From a checkpoint of a small mixture-of-experts model trained on Wikipedia: a variant of Adam for the experts, 6867 steps.
Below are experts of layer 4 (counted from 0) of a mixture-of-experts language model. Rows are named router (the router's row for the expert), gate (a neuron's input weights, with its number), up (a neuron's input weights, with its number), down (a neuron's output weights, with its number) and show model dimensions 0-79. Each number is 500 + 50 x the weight over its row's rms, rounded and kept within 0 to 999. Numbers have three digits each.
Before each expert's rows: a language model's description of what the expert responds to. This comes from a sample of Wikipedia text that the model never trained on.

# expert 21
Description: Middle pieces of longer words and names, often re, am, he, as in Montreal, Madrepora, supremacy, Munasinghe.
router:486553524410628506544587500485537500581552570542441522478476474501491453537501450554538535429495454527579492601494500428503504493449478487530356422436431597515442441496454522449482470424526453431572521535477474476517445547439531488536546511
gate0:472530512513515502485519473441486485553422518535434539467465459454398475475505396477551518435422562463484554544442598499401523512519529455510496412555508514450491433439540549578515375548615471516589506421430461454471450515505493426568436483
up0:530473513511488479481493427499492438477367489531471456488570576486593568648424540438446470567592526449536404579463534487516467427520530442485447510502515488595450572481478536537489456553524460420470590432445496444529519544568469507583449516
down0:517508593448486474430552558474465436509571517468487530496533430511477486503497511500479501553593456414525466534426446445506463443562506467558527564494568397604552581454494589486537450421565408477546494531500525580474421479569482406503469489
gate1:464555516408511499552516472409423482512572547585542518427555578472483545453562473575535514430514487629498476451478467504467536370348465515530488483515441546449500438508473463477471554479416606527564518492446472497561388496480480596473537480
up1:517501468462482530521507496497557521493572496454528464563588455506593532537450551475484484545494479399483527412562527503485514445474612611470470561524465562529584483563454465511535521449466461483541474557576569548576528498423430462492459576
down1:463624560475558445483458524546510500522511461442582528597558474574484466606496435489428561410414514412524475534540514411458499595517544481502498500523515490573523469514525505579567532468559447476458491563505491491540556491382463448550532512
gate2:484581545500553453481516457492454540449393496424521393578526551594566447519483342544522475457561550524618446486457503475376426503469494449534410516515456456461492511541544526518458510483528498533448513578453520367541503588465489552521581469
up2:491493479493493570412561511467541487471548430495496518543536451499497554499509643530458497523425394519502517445549482459506514447506428486443686483456472523549567482454481465395524526442488513567497441478488488570593520434497544527416456473
down2:424541552504534554572551553529544556592526470478398511544508501543482493510537542545526549498395557462434494517601616492489424427507417448550465480521443537416595387516417588475544548477514554517569505436476552505469541534500487481530511510
gate3:517478461525536511522553412532548484540513591535488524468462496423542401578444443504497533403525535571584408546487558591508458481466510455561464461463375573429430531477413625512482480527584412429488590507499462518529489510555530540515506525
up3:480541536428498511442496606461446529435447423486529437572487446523482586434535528506469490560438423432398530434532420425462523486559435525453518554528562426566555453517545386495493546433455595609440464495529539480497494468492509478512442492
down3:475548466484590418387498511558520523439526509442495441550498528565492543486536497570427529434425475570482501414491419504528468480433488589433525490471369577543422461571483456518585511464488565477408448497562524424544489558552488476451493464
gate4:493543505472506536489526453482489535510533544486543502499481500530507488526501601508531453408537357444549514527563491561451510501489513500499406529517535548504463490505448560490475462415584507534440537519421517518547431551461484468472468482
up4:529573536528513396469472539478504527578399533463428519582398475505529534400388539470460557484513501526480490617556526544478445483538454429424415472561495552476509448506490513469572535509476427483475480529427483495443466467565553456497496586
down4:529573492547452562575569549474417585592466490569542565511540518483444575419426522476431454578521476482523488501527504531501441529498610562526517546535489524439525561463516547430500492531583448466420523556556547502527537476514393533525576510
gate5:390571444480529537520487469516431503510484494517466493543496482573505539578504420460563506547461429456584474449542478573499463419334509517464480544542552507438542498595463566522452485408489477454591501457441455420526557466485523525451511523
up5:455574468505488526527518547476506428601572444460445577550474451604475501475443420482513463535494429528582529444498516585545532517444459535357526499507444573536559421541460532524537530467527496402543515450558441412378475443512434410517508543
down5:494578551592479530493466468410454562467441501488465455589473532531527455482472476516504465475516458568472526505500571545562448489477544541456506571513461443405532492505494503439599510452439579431518496439487503482576525463573527581514597546
gate6:509514497491516511416502409487521522463437543437419525524456466520517484547497539596522569525442500472603440578505525550520470519538498365576457436483565509475523508540527517421395489525540460541348564514497475500546509517580517556480528545
up6:451566465535505423589516469519421434504480563479519503580520458569487491543468467521565494518433483469565483475644540445517472394396596550525494475419508586514510456580482424517516518500428466474416491587499502491503539578482519432482492403
down6:562486478497438460539538417507479442546524522467415476479489545510453451581450502450505431482524465434537540439438482409499497530583447506398530420610455554585567497594563534608532578514463499429498582529490448548457530528420574545517495468
gate7:559487544511519427572466483465442525530502559504474466528510609473428465503604403479525534505543545486474429466484474524476452429482546550433483518529486453487456582588488443615511492501531571456557550556504467497519447555470523434480636562
up7:436467605496449545520496610558504399427474524473564477526512534468483523512530560410527535469600580519444527420452493504495488509480583550516459561556541487511515409463464559494552550487512495441531522472592491516440539492575535570521431472
down7:466465525547486403542510493536523489528513403612438588563558423472485494542517471569538506447466511411465598478565517499482504484515461575578444583522433533500510501470498422510484581470534481430466443587457499432534530574499493444484541460
gate8:463575528464651522554527432599450453530411463626429519437499501473544528505491474525463519506445502455565461519502513515489495412463505441548433466520503526456516531553513493618626506495519571501467507504414469405508450539520478535496411495
up8:486414505530484612479534454489524462436579499501444498517559497532571498498563561515543542491636517447481547411432521496462544564534487530455406468488519435612519506502477549430469481510480444477487485517613480558555482441449552494422493536
down8:485547557483563537533488496517610468579485480445495586462537376466404467566502464467474528523485526486467573577537506491481436602384419485597434513447478486475598458377544501435467520517513416478520422440616507498484554408497488521534551539
gate9:562483470498501492484565569509552660592516533556513565576466419451505475547508421449534531420434495530521491526572502446493507571498482511485509561475392547423480449500460570560499532463562485439486488484589541483503432430481637485565461440
up9:514510502553530458472543470407594523566536501563513502595489424418497492506440449579555530550390518550557505477554536440392494535504461430514592528497362538491488506492449528560535476410516498486486431551604526457488494532469558447503554462
down9:455472473441448449584477523514558571567462476468396527510396466524482562493442508555517538487491548634474507486506546479527543560488464477452456544518442521445504472510466467492504518464495424497536421555555499530369484434526515558514552426
gate10:508603471531486464542526452505610489501465446491458527455475462513484560523438448522570470370487558534515533493445522434508434531540390529633524453412422497473480404471422445530458393526535543511417558381524463451524440536525477541494498535
up10:464480530493486504499443550513421386413472532420526454429490493510439461637556469492483509543567491497460483521491470572572596530469531490475487493488511509476442536491587471473442532557576481444531466430561394467518510482528518442500466458
down10:589494548488525519509492451478489462401496483483556480496528571448482493457524477514376506467520405464460498545403433505523470485401496481486494552475557547535416455571503438485471487545494503546540573458478574528428518528463521519464542486
gate11:543440608493532530472459388479456453395415558521484468454501577476571523512459484528525487543520575504464500496460449558469459439479482450507482448525474446512468511462498472411544519479448536502498553588493597555588479529490484504501457579
up11:510435500500482530504488358590485489507515499452549499457465541488504553510604432459453509499456472518480482479457454525481417587546451521470460515501442457545515459516525472439583607539419524541378491471480541494418536590613506530480484586
down11:469473487467547455446524552451570469463584432522535447536512479496550506457536473436414528529566445575470567527478402524497393514427562472461454430497501526493447591389521427504487535408522484536495493543537511493567463532491407493435545601
gate12:456525471536584501567582486511489506496465492498457402625470407510453528542510409493457463420536430513503431412462544455501507452582544493525527481503503542601585448500483560514456491498486591479454513452474423494528472570534485540480526493
up12:473505505498559555527540503517591417496578519511473467508401480521440526551579431502568496429563506547527490475417595432574531504517543565524473471412558536543570472484500498514458549596450555388490493460498395550565489513499457552491536452
down12:539485565438579498561464504511615512452438518512471574383523412430538561551516471429530466463428459505505529450490497511534497537505469502522477549462536462523524592403519451505539560469505570496492406533496444564529506504549484512536504518
gate13:470538433465588503505506465466491522513490496536414512552492449467483486470413557496524527490541495461491527554519526412468471408469371470465547460468510497547518578445461607518545475430515518544564496529553535535519540519483554503544505566
up13:505519541507498470517537501415469458510554486406557555428536534443562489494423401491446498551457528609511461419526439560446445533569599485499484538517465536523451504484529456490464546553446517456476532540436497370488478477475441504531548451
down13:548564541500465522505454548430435508481494499465581388460493575555447465409557427520341419499499495565520432455492477513515426387530575526528476545430501417463486511563496469486418555463624576462464645540553566485498425456514504526478557544
gate14:526450580498558523514545542477491524455512490511525533586517576526438502500483348507527594509552550502532514576447458537554467374464455432506566506500376450476541546479498550495437507528412523509562434442560490408471537491536558527580435473
up14:483456455490447488447503467525473518462454499491545425542433555540528526471458496554468478485561441482567503502486506628443473516411493463555560570488511503465447475447462502440560471567475368635467517523524486486464514473544423608486434503
down14:555490502531446488435473558459479464503477504484463487492463461409507509488658509479553454529564466484510476497565516528447467604456532442508506540452535472544478441409574525410433425489557498558507518538475442641543593583529549484489416391
gate15:519616506511548516575570448498408454514529463562575448507432469512487579511496452412536533494455451486558417427475487521530495425417592539538537506602544570563525479520418468592451501389462504563541558461439484480463543520455457447587483519
up15:466424472473482548397475560519483532436490526427535492475558492464509416549548477492433465479531474532472519603519520490564466560579467466520519494375463447458467500471528499367521509611605486525458461598522532550559500451597539550448534402
down15:516480543444468507531475539532521396535602497526525427382497444564416415551548513449373517441529528497478535601496503428579489584487507568519439466463547561400519529431496456559519506553458463470529497508417489480443445412448449464506512469
gate16:577528496501562529466581533472511590456528558585456505521512412538562495551516424445524546470506524557478491609467534411418499514543449535567429418517420529539506477501475508477567506399523481498511475506501470536499499590403474520551550433
up16:543512502536503513489495473444532602439531579553444483460508391587561486541499390449556529457534505502456505568422539495406544464546435532481444363509416487567513488570498493460508491452541428447546443468454459530493451606440420520494543470
down16:527409505527541443476612461477509485545473552552480576431484446446502565549496482429574529536431498548574627481575514448491533535481409469486489468497416475533528518508457459541534385536478482512481418516483462366515555547543444545490519582
gate17:467529569482508517498506519498541560558585455525465451623494551502482482426542477575495455472533527561529484535511532458532478524505499538514505502555448566427487447488517599473435481491521518518509450533565397432459525497596427473534622512
up17:476410505529462542448444420497548570530489558490451571508518467538497558456468530539598479446457493529601590484536491456540509530481437522457433539511394457441475545522539473483445502505559468507579521463568506526514479495539512482547364495
down17:514516589605468430537519430487540543490409495462497458503496437568491513542369462436453510437423547480473575424574434565553522411524493478407459495527471589457527488480492533516522503507482568398596536564517442512468522495538497540530419556

# expert 37
Description: Middle pieces of Latin-derived words before suffixes like -ent, -ing, -ation: stud, dep, compet, reg-ard, Ind-uc-es, portr-ay.
router:494560455404609481488579496445468470491547479545506512515524465522602400463462512443468469423440470497533437549408492461555530456496532495484499509457497577568449478493509572456456519404536520482575484482443476450519556531493554465550502465
gate0:514500486518519469398511499517459472538481520518515466506491493471547440499516535376510507399398493586563480488422532468537505485499539425535506481469437633496525452545492573483582525453531482487458478528658469478587512466455420560460526464
up0:536545455480482455442472484475550551553434568509567401494517463455522482440515540555481470437387479540641481482478449470480512503557508426519500454369465587547440487564511509542558501439517439484527459550492418465600481583601475556440446490
down0:509508550583439417479494591471584562610420552542523526525573469533422426445542544456487506466483523456531551474483510505504509484461507473462540491438521494442569501502372434513484555428544560465478471528601386479575492472420493539494613514
gate1:532528442561510501530590489569499532535559563548509507517533492426426523456549572450458466527534469513439506477508472532555510505434564511462474591476405451511467515499479593433422424613554578426458490470514551445489457500469450510554502476
up1:462443518469460558469424547535465507519525393465520419473463531532579483456504438460491506430513527519450478525501539470486494542473569474516547368516582558570528528565470481447515407448514517510489505552466441578548583485591514479457622554
down1:472504473408606500543488572515468570377429421457474422516528511588444529613459454482454493503548463480482553411487495428439524538542518511494441496558446581571473471483519455551467512515447432534523562422502498483474499526478505367551467597
gate2:504430503505525552505598445471562444435486564517431620430420529504530378467502435539428488480439495517466511435473563586434536460487478446513436484450480509452480437511502466561476578466582478521585472508428473492506556484423436518472513535
up2:457583507489464496458556477493456533546601511441453509549503471569489574514535536486537513510536617562378496545472493444547535518525563627460492573502491495490538445424424532431525427466454517496522503530467502498461461507469545562558601501
down2:490540455474503499536522482602407507575507595563523483628478545484495557513385482458546513480573510508455421518621540464511517467436491486520532469403400434580526542498427498489503398507522428405482508513558561517511489529543456546451578497
gate3:441514577396509449620580544595451455458516582432486530518455407559492494502453498453600537535545563497473513473469555526596555577475601536457457437431547498460539467460422491451482478423446528509368508480454517510460497551461506541526444543
up3:481506520436498515535516533448470437465545548388520500490483440501554490552484548506601455503590555479524510478447496503549572527450581497552426592402466476518516468539504514445525466489500461461489480482477431590508541501440454463493441579
down3:508543568594451365496403453551465473521542500485557457481498517459556470502418531392597506567561530554497509460462610511616491525484473488552508525557495561415543565469448537542481526595567554529534540437530538518500454537442489585497547487
gate4:447441458443551490453556562496498426439561424489413416508515487535591497510492501494501496451557466567504474446505522514501515471463446471518483587551433590505509449463518455412470431458500483427447471525487508485463510435494564535476478513
up4:417514579463494536541598572376482467448500519460449432450480539472531542510495481461483493489540449531472508396432509488474501466481485430413457479441430567503530502507481539397480485522575447467483537593521554588432467451394481416459482538
down4:497513471499454444519590559458488473439473446452496428513430520530566471487512429499533504557512483552501655449448544530538557575379545547485543529460555526470535506490582485539624542536546576446538514526485514527418485463444556482446521569
gate5:552588500437498535420646542502507541488498516565588528463501501426496450469449517511418465471460484531468576494438517536421543510392534530516500454419532545555531498477593489494539426518499514500504520523560498457565508527598532556485546481
up5:495448458486523431523550553464567571447444387448577448489578475453560488546522512519439414374473434526492511444513538533424449503393564480483473455478472519519531485495509456504505545459474400566479553567422547510510425493518552667505538517
down5:409520410488456558386566486499508530491529434583523423525474484504497518551428516598471446468484547489448604564544542623471427548533431447464502534543518541497510507449481497537491520539450439502477474545512561473445412523536513532500548565
gate6:503489527496511600496453529559480510449576571521492454598554505444555581488518499536521445457485502434597470502583542551475518435458504522466564451540467483470411528471403486534452596476508473529405504518473552528458594510523428484553483433
up6:467490553529516501428473517427488476605539447505587453453472430508574486409449403458484587505481468475496457553514445396499487481495520487488500565523469516577585391570478517504520497387518505404539416447498466524522532496404525517524463574
down6:567469483535419520461565375428503422525500484509454545585469471470477522526521519531472558498611497562564505521502386490492571430581556531550481437483509553461454431466457547492514556453569534528453516427427536445481484491462490542487400485
gate7:495599507464513530503563509423537460539401511494492547503529487551545556535460496509493504507507487537497489481481491539572562575368553500499448471389447537498493563571561532459526469468482508512471516452503420569638494554443499594520435569
up7:537410493499518516556465497514550463496632490501585457560403490463492528505552571399462516404471513455502512459503510492474421489464477519511532550529559475527490408512493439524505498427525510448540536572551532475475534399613505481435548533
down7:518500476401584520514499579503553563416499489448433505513533420499463548387492540491476492526578573493473512423434458546421496542496459485541570546454500393515523419526526417505360458499447461561527455554511496491524447531537630449534516431
gate8:588599511488489462529432422505540482502440531495463397516568531529504474490527413578487502519438465498562441523506478472465456457513453541579500416470482480493411489531542449444549405400518539480556438542381498443490519584486490555483457529
up8:509541561518501484499540498577509520561542580515438517581521534476421556501538428500526592533476550503428528377464561517514501493568521520512501548459534470491460559382470429420466524508415510540543471520474555399500474566527547442481499540
down8:484491453498425471599471514533570551483534508546477557487474517422458528415484487551622466444465553547540531427525476528522486602455554541508497522440428512458478514470427494415550440549534561427463402509516462470490461442622497434404521526
gate9:493508537481505527540480518443357480572530494453605483456507484538550531554536547555522530483567551436524482541419504555489580428494421546405496485524543559533478476433556455531507442518556512477593544462405468397421485516501414507501482531
up9:411514431488462415584506539494550549461520457502460519552462493479368432437454529569519494432394433546461559437513435429339481528474421457559532500508466430450531517474495480541540472410552572570508465574498501545558507413483481482527402503
down9:459513487462436481501518595454482520477540574499477462618427413463485467444502483503395569527560498540493542449443502501487504543546488544575441548482482451510526510532496442515559537512485522458495539545658553418455511598497429448533481501
gate10:497562507449551452466530503573519513454578499501466520587543375568474417564439512470508514439444449442519456539510380448400452462445471587546510526475534528487520361545509471542438463432437597503608489475504415567512510487521483483535581493
up10:586468467519477562549546407461442512470512451518512502469502553483480575539581536598425507589558517583547521493578571542521586499512549492539504471512444511494491579483532573461484602465522485471445488561481626453432454513464599467521413485
down10:563515497463502494570521522513498489595547457516539515462469466413624535430562523503427496466496511549492490494585584510582527562448507434493552508486534421550516469514475542542545510537550449493472448580428563532483554481523633464561476482
gate11:474458455475496524509417571612463551437523527481584481442548530527536466436418470494568445447508498535523465586469494534501492556570382528596512537506522519531497543492522551469535487446469569549439459445494575502498457497525543438578441436
up11:506541464506483497486480529508508538367419548509468560495474558539496448497512515468514442537506478536591513565506454512604514586514466523474464485411558463491393471553474544502561588448571477454555445488508549561571476620488488526525458433
down11:526413419542563501470482510411565479442540513537480526506457490446544505485468549496517481499475475494587504559508548623396535438505446498543598430493539499479468516446547405386503510470534557562515413469556409453529407485521460577455480432
gate12:456512548433494524472543523496544469451525437483525493498451472550517536528471531560487514439483503512465506439509481478569573465453551477546547626463582500426563443473457501444456503361446538467508529514460460597505530513379450519478514477
up12:478450520451490515442502550588561549461484487450419589395450505431468449499486470456408512421469494444497545509496434507530523466515481474493529546498583457396500538493555462473483537373476591494533501456385453548454557395466480523539468488
down12:512429544497436479516635524486565549453494365451417499465495539571566539484448511490557500536501563467407509555409494572538591585443527534552548591516535489464542452510600486507489540439487556480515528547493424505575529468459531585478556490
gate13:496448611501520467430484560468460544549517539500472556517521489423486489493529585396508523558468515518440441505456477516519545483585529486534560513512522481519575510499520610558433508481456515557489495566549394520607432524504462447504529521
up13:476507576513523502468472612381408437547456520484534500432480494486546453514455578495513499507486461521503471537488503480603581502546441483432473517468589552583543528580527587528516434501433422471521487563536463574538491523477523483441506513
down13:459425504514509516472448498559493468581405515438596474506517512502534537520512590498569390482544499476383485500458477479580537468542442465506537558475448407418512590530529522402520337445526504537446451535575501540482515466513440571456496412
gate14:490600585417510459449529511452513477427482478535446474475533510504462481464486451507521504512513510466595499527519503535514506502468471535496381450462462543533478526606550553529473467509463417537533481473482466454559526562410462391486420511
up14:533518504440450461505515470493549483509630394624532554414505485465448483558514533543511473474587470463485540492487524574425592500403454480499499528428429430496413580498506567471515423572546510583505568477505543523517491481509435502516455579
down14:470500459510383525482515530377520525623599504460500569476486573424527493452525586453385433512506591490491541510474513478553508474483447490450484561517555572538502505473586535576541577539476454525470504475409596517534556466392527487607435477
gate15:542481343552559455489496443507505462490502496517516613400482493537502457573477501476551461536514498491509444444457407499485494526521508374520476554491521494534508520469523600547584508514512504428481501448518529379500502431561605508535509505
up15:417499551481462455553509522535534551488504491466449538468496488469414604478489461498466555573515486467479566584521566512497584537491564552416522433486516424614437455531518406348535499485454492558503574407374544545423484542503497556543460539
down15:552562505577412483482563514555567490456440518534535476517499520466456404495409414502485469500612354448475534526518555425408530439476511525481455426469432573517407466415450453479574489509511452504505558485508483489459494535547530486497484504
gate16:517571454481498469553516471442437495520517557472510580509518521619526420440499499506483417528488553474546390421457513527489514511496584483442501497369594513557462389559457567465454413470461524464524471498538516510539610465499546613500539456
up16:456462549518486539414367444538566430469491389503494444425557487485571548488495474470570489419609568466459477565508495471583440529515469515433525436626464545447580582473467458448551472462486523534475479484504557553497434501468466468505458525
down16:482466517503530525544425417479483436567540493570426556512507547501463493547451455524462467497475496433476463555482562485540380462469449466499513477495521537490614547413511481459500490528517495409522480467508609542454542500412485432455572421
gate17:516465565482536563471500476504445416495451522470442574520471498483476451408481527436495507478459488515505522581510513448471559406589507485578528525441525509522562544528502554547588530455504517464479448552483426508665521509593482449477327571
up17:462546545526534371574484490471514549423527486512492495500496434501463464503499467470534551416584443448460478491471526457471499523490469442391475394466516489511524478542450397483586476532469514545445514460506517506483502549483551468495504479
down17:539535561434552506580423598502503575483525542513595452527540418518472435425550502510450545412612515519517385477587506501451450515510521476488488505476518485599479471489507490476516530522536397518519482634545528525453480488555423397560477533

# expert 56
Description: Word-initial stems before suffixes like -ial, -ion, -al, such as profess-ional, soc-ial, reg, offic, plus he-ct-are, unr-est.
router:546559470360633601514526498433507528562517472550504488465417517486521442426581467492517538472525476571511450517512526471552465451538486544590373497466543549439429512532446518469473467451481529535479528475421429492579517517517564506633550483
gate0:525532485507500556542578485467500529582504478498534533482466447409535509610513465465442467530520513508505431441536546513531422518531431510515402452381506414530504594516470509607478502438461594443455482497453444523479543412427550515543537495
up0:521479494496501516578520469500588492638459537572523515517420572484490577474533562473518575591602617499443478508378495508578505521445563536513459439541437417561535494545455520479583447457454463475425458487511523528474579550425410524543450425
down0:602481531458477481524520474539488558427414528522536490496493434491509541546448489448479520455527467528506568497511496469424571525511464489549487495544433456506525515411544518634491460571471539490500360533467538439491544506527593523473546515
gate1:495505507513512432551461415490614456551472511549538424574540566494473548548529536413524441598476545548438495550481468499548522423463490558494442465589521497488442525431516465421518499444424516527492506484489533501466526530374447477524505508
up1:542489584511433535407432493423490462526530558465478434478541536563493529531544443455541514522529523531503431498491527504474478403439481574445459565474548480480556482541464543429489568441577484471498525499443557526551482536517562533566439541
down1:427536463503458615423445584427530580451551423312475445480492411510454482509555528507484528477452526479530498562464466567474499449440467555492472604461536493503456442486423483501514548557443480537485512471544460582480446489622602499444494617
gate2:439516447455467457479541506434481446580464494577553488562525534507428556495523533488529443579491501472463608457533515465510468494527504582587412487492517547514464454527461585469499463377518535500569473467423455517481576526506506458604527493
up2:496452491549478399431445527473498457461580489530502524541563411498472490430494472411503523604456504458460457515466503441481503399499564554420506567636454473479402562508510489475479563421475543533513453486455505531520336567424476528553517560
down2:417425410510439561568465579460523513557469443495485524438536494553406442543389431525550504530491562548523430597461513510576461468439480492516526536602508476505540470527547458466467416506467405531492488461522470608450351486583566441544443434
gate3:560478516502539492560503506461443537560507538464402586465461545502458460452521479340493585531483446465443484461472528563617521530585487481515438539538509473520465496441430515506482513541503475533555506546471565506458586551509535481548501646
up3:511526533541470471539417488473516406519580516456552494423459481501434560455502432382526548487567518435504472512423515462440472611459478473453465518414466431553571511510433600503451461543552497485439399418438468520574534508504560496544483503
down3:515519484521563487504480494489538376451541566476661509517486555436533492513488518447429436502538492517601457459540415484524359546490440499566478526484600413561464531508527486579560506532566588518524581507468536417477521511450496566491520508
gate4:550445535484542527484585485512529485540450472558548411525454532445467461522492608611588461456508559441531508510479434382468467530441462460542402490445534558454452495472585569526486550556496538547531535414529427417481428451525451460473548423
up4:547520465554455555537487455564531454434410513514499561467557497543429524516489424426446546467488444541507496477500463481595447599487486471428562474508400472618437456440532493487569360520489500517477449540554570506569638533512400487531470503
down4:579488492456501512579503500584431485481661569473508451461461458526583436533600486552428517469517458550411539503492510563541457501529573543473428443528442514525544466507574509584498444515549552510505500484592498409500543517511392415476628594
gate5:520601545532512427601528455539476480632521502564470440531503542544525554458508443436472500473460607581474450444440504545461451427539496557469496499449541486493448527418493464535488560451514556486509517507434470460463547520530443518532531632
up5:443502513534528528528530546500458575585526548498497561542467532551556457502518637506397559517543532490461499446438520604484449478528407521545515511501502426517501490528402460520487573467458562533525446513532453486497483500539584511482576519
down5:561484486441456561504529521417442435520407613511561429583464497521499522508586484373406529448557437549546509486511590523448511458445549542579493404477459415534386459518500488551518496458575544557548511547487458472599471546356578535566534511
gate6:469543495468561513560551503568462588519480526514415568514504481448482425425488544479427596492532359504491512491468442558514552469510479543503447577536524471491490516554549536466495515506531525594561527506432503567636493490401495507486497594
up6:567456514497477543440523487435496443435524492520571482495537427488488490607446431532576445427422613485575529495533542470490417485504529412492550487561489607533415516433387502527489509492538462422422499564479511445401507554532480462454514489
down6:465427476483435540569464460599445580538462477530531438420460460500547486469476465523559532499533487434548429513531562510468434495542492490477496442498555461505440485505531448565483531522537526604470429565382522488517433403488497385592572521
gate7:614530514463548494487442499455536483556527512493492501554431520543541468448546537578548530525526567550546516481546486500485561483494516523585541532431496486539436493526486510550558459520450481481521559539541404537461536512492450547524564355
up7:550505507483608537548519563452446539467511500455478506598471478458533452577595538606474536488544475474506629472507500485565454510567521513528487545555559583475485399484573498584522506562459458469522549538493510555493494517437473517552576502
down7:491507452491525441470538573498502546440490461583492550477483477455477509464523517455436369594529552425495572489565560570531552524558545517464545526576448434489483560557540605477528563418416421500461491407463555519506524504518513559548453516
gate8:517557562508485466490397525565537533496512491434465555460527460497480494514511434433476399487372502558488503513445516493482546495481526573589469497464495479444584487443566547352515580412501505492522474491404507558475458502385451489550499546
up8:503492621496533412494518491470544515595530523566496447520538511567470559493483475497510604538533474328496473451495446545515460471481410459403496476497502491460440505515475482538401463545493533540543460525514523521601496533490477379444552487
down8:445407541498532477497508510429459544478495548476517450595518560586414416534523511476442552455482574441565468431519491515523485559528562456500544459502492503479424543561478522530525499499535505531500549585424572447477593450427537504504593396
gate9:533518489532499490491473494572543427405433463510553533435419505464477565488507431418458402543422474530455498517638466413545470534500489531553442518560462447474463463477528487635628495410443514441524582540549507501428496506557448479547543519
up9:452502550546533601539578549495578537524460517475554378487488513526560534495487451503529512420538529502543517590488563495523586501480465538414517524476540603444495533478524562478530642552575457478519546486430522456435458560546389492553477469
down9:502441522489567475509613485509537575458501539528471430493521491490572424581448498503564475563562480583455516437474469434517509417564577596450575458482453573563433537614567475447452508504441533464568431604464529542429510549555500506496504557
gate10:531496505421479561453460478507557472462448504567493478425432392480548376414465473493585438497474547477479457470482470475626558441541482553515484540505506482528457573542574507507448443507561498528546505532461474556543551493460409499611522453
up10:575434477426512617445479524517452540466392388494489540443422495523551403470540472513532493496448517575515524458502486549643540641543527509590554529493528541488451494512605517477502479597528509530508469497443476514497564436533471449557510396
down10:423446435480419509590474481514527525416439531543493520480498525516472439547480552520543421560615535616529544547382524409594467436505456513482501459425489458554516480554555454555511469545440487571423432546461488490505543466527461504504401542
gate11:405601480500514478490458606487438526547600582469560486546383517570499490460539501492476369474466414483443597457417553419615482397480514442455386500515511447512525447499494542443489526508622463567482468489439419539501483500466539446548511558
up11:447513548514517516555519451535630506542499460577456488454658447463424568456499513552553496558545510516595498451552523446502540631518427507503571451443513506508438471493497497515537489537469605519566485564518497489527545506506435520484458478
down11:576476554481467418493530491441530479568464547483454585498490420402464525474432481496521498484488572535457501417617535462427461563538510520570524561500422495446564441536501601601446549466509586424611544518523532401533504576526476504528551563
gate12:490455541402508482551500544512535551467567568542540485500514542555498547459512493541474511534487455479445538554540506487478472477625491526431503564527484541414475441490440565550543487493528692506437501564490461538523504481410545494632499516
up12:463502491447529502477477505462497532493647589520543441534474441518489492501524600548542530504567455349478449482537503462468487371520462541469400476515525533453459482611409507497421437487480592475478472543529449518522513544497594512599585459
down12:532531525506501509555503515504464453593479487504543577512513494461519528421401476385387435488486418579489584606527493559448519551461500441524601500515370471538526565419507503427445576532564426453586491457480535443579575598489492505493559435
gate13:579520476429540584565560388552455467445570470467404484449394443439514466554569403512513475450535471480492486474527530563546455427549505460585470562448490490517472431571478526532507480498562444508533472487446499505528485517549516449482522523
up13:527498458462473594438441456497433474455592450480387464450349409485510419515578399528557496498517453405441524421502581522508443411545494451491407510459511506517442441656576496526508446573559467558485403491447502551584528469542466459502571575
down13:471430478574486483551577456466474429472512462446450446441525532530421470466523571499618513537611520549477517468429513544523444526497502457456478499386455550555477473508452495444462399495448485521481497418533543472489627558579519497397426506
gate14:503465499543531574468504566439460456510543594399468484569477420460515566464507421418494544443556542489437421511524559431460466483459473443505474478419466465616578559512453534556418534501595473505460445537531481465512576502506575488471511497
up14:542503496516462422500458443512534514497579440515518482454550534537406447471525476559518532635453492637517554544446434466560489548536516593505541500577488501393399528471510504401554438461371490492473518507505509512496455539559451499485447551
down14:473526487522538478543532429523511508438470481540580454499493483479508620528429529582509465491475503488483506474518489562514531492492544490465531504469441516558606502533481560499454577547487480426537470516467518435595463568544555581511465417
gate15:483502477498562378576485458519393477540487424474502423485387450464449523430552460527452470467476489535445573517450495485497522527501399543467421422462447495498475433508441564492482440516511491555522549492390461589463520482476533576594567582
up15:446545457551480599469543444505525493507519541499467497445554509493499411539498486553486535509483508377496467394485561479543430477531510423339575507466478537505390541518491416558503464589532490579520442544515516480514598518567397434517473499
down15:496459512551505494470447448474489504541588548513523540581559616525414482510519476519483532476428518519406432449576390500477485441458482478430461492456418542514466419483556494520481465528565542451551582589452435475473539490457469451605502479
gate16:552515453481535476505582445519575480510444481413541509538419582409424492468469446516534432410501514498522531547507509510455539546547505387632469477552406548469523478478555549539545459523541520448547474553443439513468521531394489460478526486
up16:580510477515501470451492444479478447482496431545431504544608527559471650519541425495542478481486475552485466510436460608561500473488511489534534531614525555501487484421558489378524574460497423479555516481440588555422476524548526472545428482
down16:464518473453499478535566461558527537474423413529315478442510534508480548479535600491512514470588491501494607468516438494548570572507459495525657510547466507514487451465485521451469453475494472553530521498459563517504506510522550563600532534
gate17:514451421472556400579511482517498555498505464603465433489558532452432469495540633550507445505379545433446449535511539430482535440548444569563466435593525550420477539555477485486527466440516555499566484457489393495433425449478499497513511468
up17:487501539465472477465454507467524539524537560560545537597490479580536495443430524554474553539512548535414562501481462572460503380562430527511565515475504443482426436536441431513470494439539536483471496489610514388547592514432595457449565479
down17:588495457507423519468413569416522484471553601545576430532572389588493426503539441477503545460512559523450457511496494517466542515531511430523483520452429483477433521507391541530485512528511504424484484563545503626478527528525543514424493480